Below are experts of layer 4 (counted from 0) of a mixture-of-experts language model. Rows are named router (the router's row for the expert) and show model dimensions 0-95. Each number is 128 + 24 x the weight over its row's rms, rounded and kept within 0 to 255. Numbers have three digits each.
After each expert's rows: "comes after" lists some tokens at least twice as common just before its tokens as in all text. This comes from a sample of Wikipedia text that the model never trained on. Tokens count by the router's weight.

# expert 44
router:106135115126109158105155139119137113120153139120139106169122112123142149156110151085131137168131127179131100142132152084153112139126138130168112128130110118137103121106153106121147132092139126136126173113121142136116118171066140107081136122114115076083098108169137167092201115141143111134
comes after: ". ", "\n\n", "University ", "Country", "released ", "Born"

# expert 50
router:174135158105133146152113151137161085115147135134137078169125121123181136157139114101127132154128109100100128131158116098133093133093149092148120152091134101138095131115134129094091132141130096147150158163146171175124143152076106136125132114158118136123120120123116125112180132101112108180
comes after: ", ", "well ", "and ", "s ", "es ", ") "

# expert 97
router:143128149127093152122133147117119113098169152123133072130153111123160142127105169087164118174115093162147109158135135125168147159119127116153083115096151144139135135127188101113130108079146097130142135157139142143113190145134100109100133125129103091106098130135126141121147117088111097136
comes after: ".", "201", "–", "200", "| ", "202"

# expert 137
router:164129141087083124140147154114129121101127154139163104168146162117138161135172137081149109119113112117140134138148136125118117130095135106179118141144170144161114165113195139119139156103150125142096122156142114139154175158146101091112145117184120113143129157150131123136143135142082107154
comes after: " ", "% ", "0 ", ") ", "1 ", "2 "

# expert 42
router:184166141098121133126150170142146114070095123158109125117130158124129151151143171085127127141151116136123102111142158129174152183125122152142092145093143120151138134111143079107097139120142114127139161137132136173140132159076139121118126104125123134144084130129139161148145137123118068149
comes after: "is ", "was ", "It ", "He ", "he ", "it "

# expert 115
router:128142137127090139142131161115110143119138136115173135128134138087150175129164145114130109181155091162146120135166114110158097139128107106171104126148131159123133146130136107142104180099113093139132163150126131136144175151146097099123143102163100114123133119112171122068128145073125095118
comes after: "the ", "in ", "of ", "World ", "during ", "at "

# expert 72
router:134155112103082149139169135136119118097152130123144116168137117107143127156129151109156146141120114154109140180137119121136106165132141109181100162092168084123138175139126100097104153119116136135122163128162143158164191126121131120136157104168115128145129127154144171126165129090094150128
comes after: ", ", ". ", "that ", "did ", "but ", "said "

# expert 150
router:149165155104116133124140131136154127149126125124124088111182147123131140137122131113163129161101101125115117131133144097106121131143140137192113163123146117147100143116147083055148131082138123119121163140147141142163180159112120102072167114133103128100109137183133148105148109110104106114
comes after: " ", "0 ", ") ", "1 ", "2 ", "3 "

# expert 19
router:129115155087114129133156151106127155125120197137157140123133092097157167154158154100138095147147099130099090134192124104143149123127132135126116124130129094132127176109160117093170157089123117130142139157139141139157126104086110112122138099146133095133120130182133104129136101108120095168
comes after: " ", "the ", "(", "con", "a ", "MPC "

# expert 134
router:122141170112131135164140153132151118121140141147115105155169145113195137132133174110150136145184086126146120164139150100088153128110124121132131153140159114146107128128170104095143113067100086151114153168098120155169163138087096093131132115132128125134116147152121142127157133141129118143
comes after: "| ", ",", ".", "; ", "°", "("

# expert 53
router:173128163124077134134127136116126090115160156136106080110169107126129155154103179118147127136120106161159095153133134121170133130113113139159082116083144141158140114136186065110122134102144090122138107162107140129120154134121135124119145134163122101129091107159156138132136122087137122145
comes after: "201", "200", "–", "202", "199", "198"

# expert 37
router:153135151109080109147161158128134111133147178145152114122158157085112103133150121133113142163153104120161118131164180120129131132108172149137093126097155073173116162114139145117103197136110098133148155170093120132136137125101145112138168108130103112111138147148131147138128129097125115112
comes after: "the ", "and ", "of ", "a ", "to ", "an "

# expert 136
router:151147141103121159123119135150131148133176126122101093142165116061152145130163181108100150154113122117122140161146149132157122161155168113152112131134120100130117119102127056123112137131129079128147168142117116136160145118115108131120159071122109103096132113134147171125149135114085110136
comes after: "==", ".", "===", "|", ")", ":"

# expert 40
router:133131117101115158174153156148156140136134138160139048130172127112150123111155146088107137145118101160124102133179131145113125166126138126120123151120146136112124146129166129100160147136137119092102117124117107156167159136081120111122187080150149094144097140130112129118174114113119103113
comes after: "| ", "- ", "\n", ": ", "–", "K"

# expert 110
router:140122148145099140129181142122145104121099121116122124146152156129116152152142136135145128128149075121110130154167141144141104142132143126178118135101148088125129151109124079102124188113126112151084147147098141156158128115091108137138189134133113089109078107177106162102123100101120121153
comes after: "to ", "was ", "and ", "is ", "a ", "were "

# expert 107
router:169135164129082110136176157139158099125084111103129122152108124093162171171136153112127118161109111165151087152133112106139126175145143112130090131139120122120137103136180062099131140116126140099106129136093089135122135161111081124116134140156120140116122128154138148108144139096112111149
comes after: "was ", "is ", "were ", "be ", "such ", "are "

# expert 60
router:134156174118082169120133117131188111119115125115115101131160105125140105174170121122152131157102102101137102133159148157114146132099130105143123146084121120150114115058133068105125172099105120124145113157100093130124147125105136110119181149166128117155122132119121151119141106111128146135
comes after: "a ", "the ", "and ", "to ", "was ", "s "

# expert 155
router:131156163104091128142146157107144111093105114138163102149170146126137140156168147122134103150147102158174140190111164126128134160131133094175124132127133113139093142099175122135139166118144126125103125168101143128163172131142091133100139104186093141105137154125132130103145128115102112134
comes after: "of ", "on ", "with ", "for ", "number ", "List "

# expert 45
router:136123116070097144156146124114137142153093143109128119104142119102143119139152132117118129182125152168134100126146133115135147186173126120168105135120122106138128144108155131100106149103136079114122127142139143180131162126084102120118172133105122103102100137137121121116157060132095112183
comes after: ": ", "- ", "ia ", "us ", "P", "a "

# expert 65
router:149127133075117123145161107113121149096132113135134123129154117103188126108124144071107146127149096130117075163163149117134104149138119116143105139109158135146076131122161109065126133089143119124119139152084109169149122140083096082124130097144122116096134134174120112121137121111116105115
comes after: "(", "in ", ", ", "–", "| ", "In "

# expert 73
router:144117152122109128151127105120121132122133138133117122118125161119135158140110141131126154160130093144125085122180146120174128157143133103130136118141120118119081154102127078094134164123149155108071165160112132167121148142086078090110180124141128096135101132130128144130160116088095069149
comes after: "| ", ", ", ": ", "of ", "- ", "in "

# expert 93
router:136130128105127150133108122109135085095095134136176101140169151103159137154109152116124115139139125126132069116163140134109146116095100054161088114106137089133114194125167102104136139126150106151121150141147106167133147146100100119157147092119136140133110107159149133151152131130109116107
comes after: "the ", "The ", "a ", "first ", "this ", "his "

# expert 67
router:175152170109094154158117172122146113070111139108140113101155127119138149137166143120145111164177155162124093120116144142144105157108118122161084138083140126125129141133135081093156141107164121111158171128138124128160130164088112118125126102123099139102109135133153151125131124090112128165
comes after: "the ", "as ", "is ", "a ", "was ", "with "

# expert 8
router:124123158123106139161103122088159122133109135133139078131115142130174124154175173112107131121105070121131098126121136146128112147139109124151108145121119125143128120067142131098130170116124111132135190132154142136168155132103105126118174091119107099141121157125138098145139078124117059127
comes after: "| ", "the ", "N", "- ", "Y", ": "

# expert 36
router:106168146133125155112120099112136147108121116118100080096107139131148164168151143128141123139139111154149096157111131110117107186130133110132086176101153124117093153109140134123121193084113098109085119173094136134138125129096115107098137120180117117138115147129115151119160119094108117165
comes after: ", ", "| ", "of ", "the ", "in ", ": "

# expert 78
router:174134172138094134114133158145121112130124138140166111122127156116146129174156139075117164146155112144159096134159135128129106125146144104144124133095190133126088140089164141099111124116156139135115133138122111147139128135132084116074165117172117122096118130162144126098168108135153120183
comes after: "\n", "\n\n", "\n  ", "=", ")", ";"

# expert 75
router:106164136089113132140146144130152130140102136121129103163129162106148144156128128098132176164142087159129091116164131081108123148111145131156136150075155085135055138095151146150124135114117146134142154158120111123107138138145111120088131100177125115139137144133148161088133131112092134170
comes after: "\n\n", "N", "8", "2", "1", "circ"

# expert 7
router:139137133130118108143126098133116123099128118131123108137160141084184169127121134116098134169129125134133103133147132109147104188132112098168128151115175092110091153111141118134120168086111123129157153102114155175157137179123118078085182119151130097109104129134134148160122097119135118127
comes after: "M", "L", "N", "P", "C", "B"

# expert 47
router:165156130130122174170123130102142150109133146132113117140167145111135155153171114113120120158178110158125110131159174105128105123155124108130123154131139138135089126101152073137140149121115137134129156134126143152129165121087123096094123106119078125119138133151155169079171113067119097141
comes after: "in ", "of ", "'", "at ", "on ", "to "

# expert 105
router:180149144093143098137129115102157121095133176112139125123151128107128170171182156126135125136124120139173100148182152120114140166111131114183124147094172134152101155116138128085143116114100107143139151143106119126116114152118110135120130120129117098129104129148151181096110110096085133155
comes after: "b", "s", "w", "S", "p", "c"

# expert 90
router:119177142124087116160154166119133133148121136147135106142190114097175136162147182122141136185106084141151090166133156115126096160088166108144120114124164093138113151099139119073107149134135109129113156117129114142128137132081131123122155119141126129116080123115135121125124117133115097129
comes after: "| ", "- ", ": ", "(", ". ", "\n\n"

# expert 123
router:136120111138083136092155141083124131078125103122134074118132110127134176152125139129112141156152139107109078151137125124122128159123141105132122120078143096125109108114155122130116140131168117097095114136139124171144154114115124100128192108163111084146136131171151099117131085083096132156
comes after: "the ", "of ", "a ", "s ", "The ", ": "

# expert 77
router:159147113107108137148135171118132135120112136151125101142119113110190119154183158094114131142132122183132085130121123155120152130130157117113095098131112111135138147094171091130086151082119137134118145118134093135143111181115137112110137095180141078137101082137148117110147119095144111124
comes after: "- ", "\n\n", "• ", "==", "\n", "Personal "

# expert 81
router:157149167113083133148134155101135104125124145118152128096138123125152134159118144134139175195189153119126103120129151106152131150119123072162118122099168120121134156134125120121113144128124092133104123168110143130125128116082105096119182122128098107103126089180156119097146107130105099128
comes after: "the ", "a ", "and ", "The ", "\"", "of "

# expert 112
router:151161118132113156167154116117133098139141116148117069139172134115145112134150197088128157115162123146123101133147167084122121175115135129185124138110158106151092139122175091127126143119109076133118121130101135129164138160114096076138160115132132143128131128132135120133147091111118119143
comes after: "| ", "; ", "(", ",", ".", ": "

# expert 142
router:123132170105132132128141159112124129118102175104126098153161140143127120165128117117123154190125110156165072120178164123125157155116154128146054157112135144144116151169145122152130177130146109099109163121149140154126137105111110119145166134148119108113121146157156119145147090129116112153
comes after: "the ", "a ", "The ", "and ", "-", "″"

# expert 61
router:137144140146108119117150134101130115142109140134115102132156160110165146141143161117107115166117072141146051172160146122138092166093119108146123152147152107120127170120123090095122150139130114136105124159096157132104146171075128105114164113151121129084123132150155141147159120120093123151
comes after: "| ", "(", ", ", "; ", ": ", "the "

# expert 25
router:138132137112091128137128151104131096108132120113107134113144179131158142125136119117142114180121127134166095146160147087106165141123132113135076156116119102132082155116135104126117195118132127100129114147142087116147151145085127083087147079182105127109134123137139139110167136099093115136
comes after: "the ", "and ", "of ", "a ", "The ", ": "

# expert 157
router:142140147139067142143124158144159119082119175116120113126133158119143156122182123088134118179135139166135105126117186112128123151126123110182114136121149120117102143116113094127143144096148138135156147131099159140163132184120099134101131078124096139099095148130134146126143112103125118174
comes after: "with ", "is ", "as ", ". ", "was ", ", "

# expert 5
router:166137143082113161154131194145133104111122141104117115106166134102174115122126130126134140150130112150149121144143178133138100151105149129170102154138096110111160129124156097069149165096146113108116150137156115189129110158093111122081149140094121111129139110140118138144119109140108100110
comes after: "(", "| ", "uc", ", ", "/", "; "

# expert 132
router:165154138150113139165154135134150150111123165123126065122164142114183108127138169096134140131128087151121089141131192120099112112133128136159132121119142090123079154126130105119126166091124125119081135135128151141150131185106119132124178117140107147123138150140127128117168106131094101148
comes after: "| ", "; ", "0 ", "1 ", "2 ", "3 "

# expert 113
router:138154161101091193119177128081116108118150134144144104167117154122156118146106140087109131159140131121148100132134124152143162174133126092175081134119161105153157165109134123088106142117129091148161168153116098175143156151121145125151140117163119128121130131147114148129140141115139111131
comes after: ". ", ", ", "The ", "where ", "that ", "\n\n"

# expert 156
router:135176134137133176129186122118140124118135190154139115112124112115140112127132124118102121146138123129157101126135133120144120145132112129149096136101150117159075166148166105102134162138107153127153178156132108172182116149089102112103137119131120126111094114166133198128126143103143107155
comes after: ". ", ", ", "as ", "is ", "that ", "O"

# expert 46
router:169160120118117146109131130155126133093090142151141137148103148090172147128138117072120109149140100167171052163156145108144145125093140129124120101151152126125105154123161099113094142079097124138150127148125129183130144163113127097133142108137117122128089151149122128114146084113125111133
comes after: "°", "″", "′", "1", "\n", "0"

# expert 139
router:154157131100119152122120144130122129136103146102132065119157150118124158150132150117151154139139107104134110134139145107116119125133130127169097131125158111156098151116156067087114152096118109127120188183143146118150164174098134099099140091148077124099159161157153141122136103122125127149
comes after: " ", "0 ", ") ", "1 ", "2 ", "3 "

# expert 1
router:142173154090103107136177123160177103097133129114118127173140135096137133125158142098127143161151100185123097123130140138120112166092139134186125167126125104152102122100135124071153130123151130130117133164118154117129136125093135117122145131171093121133140119178167141159141097144115131143
comes after: ", ", "ed ", "known ", "due ", ". ", "served "

# expert 102
router:143138155123106172157135119117121123099091127133129070116129132130171125142146126083162111139125069134117088133152148100158108146132114123143101184139144080127115160128168081076141158109121135122121123143124130143142112139090110117091177116150125139145141156153124136134166098150090122139
comes after: "| ", "; ", "−", "—; ", "+", "‍"

# expert 133
router:137166154118094127126121146135179082128147143150120101122180150078148166150114146088123143159122095174149103154131143125106112126148165113153120122109126140108104167102126129113091123121145141120135138147139137176184154148124094102117168112111103109116107095162152140142171127121097134132
comes after: "\n", " ", "4 ", "2 ", "5 ", "0 "

# expert 35
router:113125146085085159129103133103129109128105118112168116123113149106124164175167157134114131113198120125121109154176168117118116116123153118151095140119123118128126186132127118098134147111170103120132120147117162160160150159088099119146184122141091111149098109147111109118133097108141131134
comes after: "the ", "a ", "The ", "and ", "an ", "his "

# expert 30
router:138141159138109163149130159095146112132136153152128082134120122114131123119168166118119124138134068170118115107155155133113124123108175109150129134116181124134108103144149111087136121099101110127129154123093129119156145145121147085136200091126133083114131131136165143140197142104140135138
comes after: "201", "202", "200", "199", "198", "197"

# expert 56
router:181147166137103147105128157147135118111131129155159103135134153131135131162155147117125144166148141159134114120158155140141116123148168129123122134090170132122120148109185142110107120126154111154092136120082130165175135126109104116111163111191119114087110149177116142095138114122141105178
comes after: "\n", "=", "\n  ", "\n\n", ")", ";"

# expert 76
router:136122133091115136151161115133130154107135131156136115113150128124190134119131143069104149144151096135129073169182160134119106129144127110139100156100162130162096126114159105083114133092152127106104152159097117184142135134087121087137126078125128115095142131159117119120130119101136127117
comes after: "(", "in ", ", ", "In ", "–", "| "

# expert 82
router:162139114130123151136143141130120119107152155159117112123172138108166118134162160063119149137128123175135097145164125080119149164110164118180118134136147146131120129140145078107123123060110110148167118169101150117136159174102129088139156108150110108133127138127125127123152126106156107122
comes after: "201", "200", "199", ".", "202", "198"

# expert 140
router:124184142111116140131158135136144128137123147139127139147172129115162142157131129073146111163109120115144126140126157101128101157090187103176128126137165115148126142122134114114130140085119141158155129142087092200137125169109122105105179096147107146130106127154132154110126092107104115120
comes after: ".", "0", "1", "3", "2", "4"

# expert 38
router:126129118142093132153110155098155121092102125154121090120158142123162119167127160077141122132131060131126080151150176133153138111122146124152095128151106071123122188131167133113146186138143120106147129118124095148128122167097144137107168103161123122130120120154127131133131125129119113161
comes after: "| ", "- ", "; ", "No", "==", "== "

# expert 20
router:146132163111103128116126124137147114120123143115157094143131106096132121101168155074155167139134095123118098174151151102140144135149155118135097165109131104120116132131138075143097148115172081121124143148148106139121122147135135106095145081128148078127145171140128169122174118126094077143
comes after: "|", ")", ".", ";", "a", "information"

# expert 13
router:178173124147076158156125133112160156133153157122138104118193132102150124132147113141134134156143077162138089151135148096136107133123131092187132126139126128140089126114169124112107170114130119127112158128125137136163169121104122099103122086148097116096129127165156135124164118101136126142
comes after: "of ", "in ", "at ", "to ", "for ", "from "

# expert 122
router:148139115160120104095164119118123107108162160115107080140127103096166129138125166107128139153139088144159084141149130160124105154111148087148113146123150114100121161107125152085138156092117103141118157147138083158133152119080128086080135100133131145117146139124117130128145118093115075156
comes after: "| ", "- ", ": ", "by ", "J", "Al"

# expert 85
router:164176156120106160137122163132132093143156133137120110126151159118134116165132158113140158135130104149113115155142156111110127132127152143163101130083138142113097145082152130105104126123161139121090126145142096209172153134118122070110165093130111111128135138168153146114162101124127114143
comes after: "\n", ") ", " ", "\" ", "i ", "o "

# expert 17
router:122121124114079107126181137110122148142117139146123138149154114101116158146138159116116142179107101135156083144128152141137117159130139073125103176138128093122116135098120126109119137143140116108107152127139146172168144117089106124119171096167130085100106139143115148135182076089124106143
comes after: ". ", ", ", "of ", "\n\n", "in ", ": "

# expert 43
router:178161162135093162150128147127196137114127153114131113140170139114152137171148133133111119148153084117119094116148142081151122167109134107147125141145126092130121135109194125111123152126155105139097127118135123142147148142107126135128120098149095136117110158180148141145168123117127085176
comes after: "of ", "in ", ". ", "to ", "for ", "with "

# expert 128
router:174121112098136163130131183134146122134094156114138109147180105127131143173123154104160165129133119124124109146119169085124128111125170131168096113113136110155108158085136079113114138110138121125111164163138144168135138176099152100118147109148092123127146160166166118104135111116113122123
comes after: " ", "0 ", ") ", "% ", "1 ", "— "

# expert 71
router:118153145141105153147125169085167139101165116144133118160147147109141117174147131102120096166179134163141087106165170107147151133153129106124100139117139114133093114130124110108133136119148141144139106174108095135144166130103105105115133098137078128095102122158142131099151125091089091151
comes after: "'", "of ", "the ", "-", "a ", "for "

# expert 158
router:113121181123091116136153123106141132140124140117125120115169144132145142171114173127158122133159124153152133128136188117120109133096162090179110139076164129126142131111125109105128163090142103109103129158080116170113151145108110135126134110176133086139121138159185121148152113129124093132
comes after: "a ", "the ", "of ", "\"", "an ", "his "

# expert 117
router:148127170105089121102134167143122112100124155118136117157142149074187098126099148088138134162099143118111091122139139117157124160152127125133117163108144119140117143127148129122170131110078116086126158131159138200125119159124094106098141107142135093091115130143173134137140102130122129151
comes after: "S", "N", "P", "J", "D", "M"

# expert 80
router:135139135120126172116154123131126108116102155147131101125174123096131125164165138097123126123197108127134109132142153129163128178128134121140123138127116083147112132103156127113114132129108128163147146164099119125154127135100100118081139094169081062138096128179160142086135125124091131144
comes after: ".", "=", "|", ")", "==", "\n\n"

# expert 16
router:153175160133101167124169161112175119110156153120135135164163142105145128126147129125120133172133107127151098144132165114149143163136116090154117175120136107132122190121148120102123157103157113113153123122124084142175148139102124138130123116130105130124088164158148137136178104114104124175
comes after: ". ", ", ", "of ", "\n\n", "and ", "'"

# expert 114
router:154124130133111148098121131088123133120104142122132125157140127081169137139131193134175135160119107150163066148148153087127147138129129083101117121104141120135077146115136139095156166126138089127132144164084137143129165124097090125104142117158132096145116144147116105124183134107120118144
comes after: "the ", "The ", "of ", ", ", "in ", ": "

# expert 66
router:169167126107126130127137108074129115070137143158159093128135112117141137165129135116109114138133141116128094145135167069110140139115194106160054123133148099159092142105140107103103128114135098138108151140129111118114152104089128091103150086128104106151133135131132139118125119092117128125
comes after: "United ", "New ", "of ", ", ", "in ", "South "

# expert 3
router:132133158130111131109169151142152109122147177131129120126152161102141161175133155121149147144118099139132134140141145122132113184131137091159094167148137092138144148131132063103101126103137109145103158185119124131168156130117083133132136088165128078137110124154155140091150106112122141145
comes after: ".", "==", "===", "s", "However", "ed"

# expert 6
router:129131132126104122141126152099130116110137133129141074156126118124144133137128174085149107154127121148165122170118186106137144169114109129190084115090144111155129145112191074153148144090141091132118121162111137124104153134117115127097159109155100114114133137122112143128146110083098108137
comes after: "| ", ".", "–", ":", ",", "on "

# expert 9
router:142133127135103137133141145128122133139118163141131102148154136124132154141144166119117156144152116155115091155146156117121139136109148128183125115135164070161100182105117115108119172143157079133084140198141111137116151119077126077117130128141125105083099119163142154110130121113114099137
comes after: "- ", ". ", "(", "\"", ": ", "of "

# expert 14
router:169175108128102159158125165120143105133100149123122108130129127098126138113111147086115119136131135130124076158119155120125146155093135124125125158131156110097081161159187075129175129088105140102155137133136130159135139122128095099098152119172117118124115107167154157107161099101125108133
comes after: "2", "1", "3", "4", "5", "K"

# expert 125
router:146149153105092130150122148129124109137138161117112109138141175082129131169123165124123125155144103148126097163127156136123136148141143117157100119086167145134087163077148099141115130123121124111136159141119104170130181171133130129151148058128070107103093150144145123120146111123135141145
comes after: "\n", "\n\n", " ", ") ", ". ", "1 "

# expert 109
router:157155141089142154126146137119160163133118125103115095136108135082181135120159147121117120133155137149157117171121154124128157133116113097159112114054115111121111139128135126094106185118100069130139147157127134121151129153115102131109151124148098086109107143151116126145159130067108150120
comes after: "the ", "Ch", "Th", "ch", "h", "The "

# expert 152
router:160155157094116126149145114142165140132142115153146124148170159070134150122121143091139124160135139127115118114125138107142135155093141111162134140141163137135087151143137105072134156101132078128144111145142122163119136159113078084098174077112121100149108144151106142114143108098111104154
comes after: "A", ",", "-", "B", "S", "6"

# expert 106
router:134122137135113135139147107114136110076133133124140072125139137112164147123141143068175140120141096153101115156155161114164111150123127100148102125121151115131141173136151075119123141113168132111134133156120130140116130172111109143103195127145113080116128155146135153116181102141077123148
comes after: "| ", "|", "–", "+", "|---|---|---|---|---|", "|---|---|---|---|---|---|"

# expert 22
router:158119133070112148157182131115119087112097156162164079116189139126161154140097151105129140147121134132157113125144161149133113103121146093160107141143127116140117149100155112145146160129123138127082168151109115137133153142110116111127155125131120125109155080166132136099165126077143119116
comes after: "the ", "in ", "to ", "ing ", "took ", "his "

# expert 63
router:166156136107136156154127159144124126119152140109176131124122103087142146137133160088105140133117099155120060168179175122139132128144132104179122145127133119129108117126098133140133144109099124119142137136143151171115148154140116068086155081161121115122116097154111152098130114095117112150
comes after: "1", "2", "3", "0", "4", "5"

# expert 88
router:148139120139118168112138135083128113095105146110116089127159107128169139144121126078169114122137104130125061104140144132165150119124157089188080128156155105119119152125158067104110136119115136142126121125138115130142114154086122107104146125184094098107150137138129128118129125142109088122
comes after: "| ", "· ", "Votes ", "±% ", "Candidate ", "00"

# expert 120
router:127152167111128111128130127126123108096136101127127081139120137132131184125134158088148129185179126123106106119154142122151121130156159129157099137117139086134103148126127123120157135098110137142148114156123136149141175155119091078099139120173105106107116133151119130109197098135094149178
comes after: "| ", ") ", "1 ", "2 ", "5 ", "4 "

# expert 159
router:155148134123088133149162161090166134107154121115166081109140167090150115163147128116142103164142118172161103127134119105159128134150133098107074134129112106164068096134135104103124136109143113148135132149123102121146137155111087117089136106139101144101111137128118119093144106101077126144
comes after: "the ", "-", "a ", "an ", "and ", "most "

# expert 28
router:147140152081078137145152156102166127143124165136143105112178131123150140100137160128118140168156110149168140107154179119133119143100161138139082117118118113132123124133118130130110147114097098130136116163121128110160164143121104136113163123154133106150154115197159140125179114141126092169
comes after: "the ", "and ", "re", "of ", "a ", "to "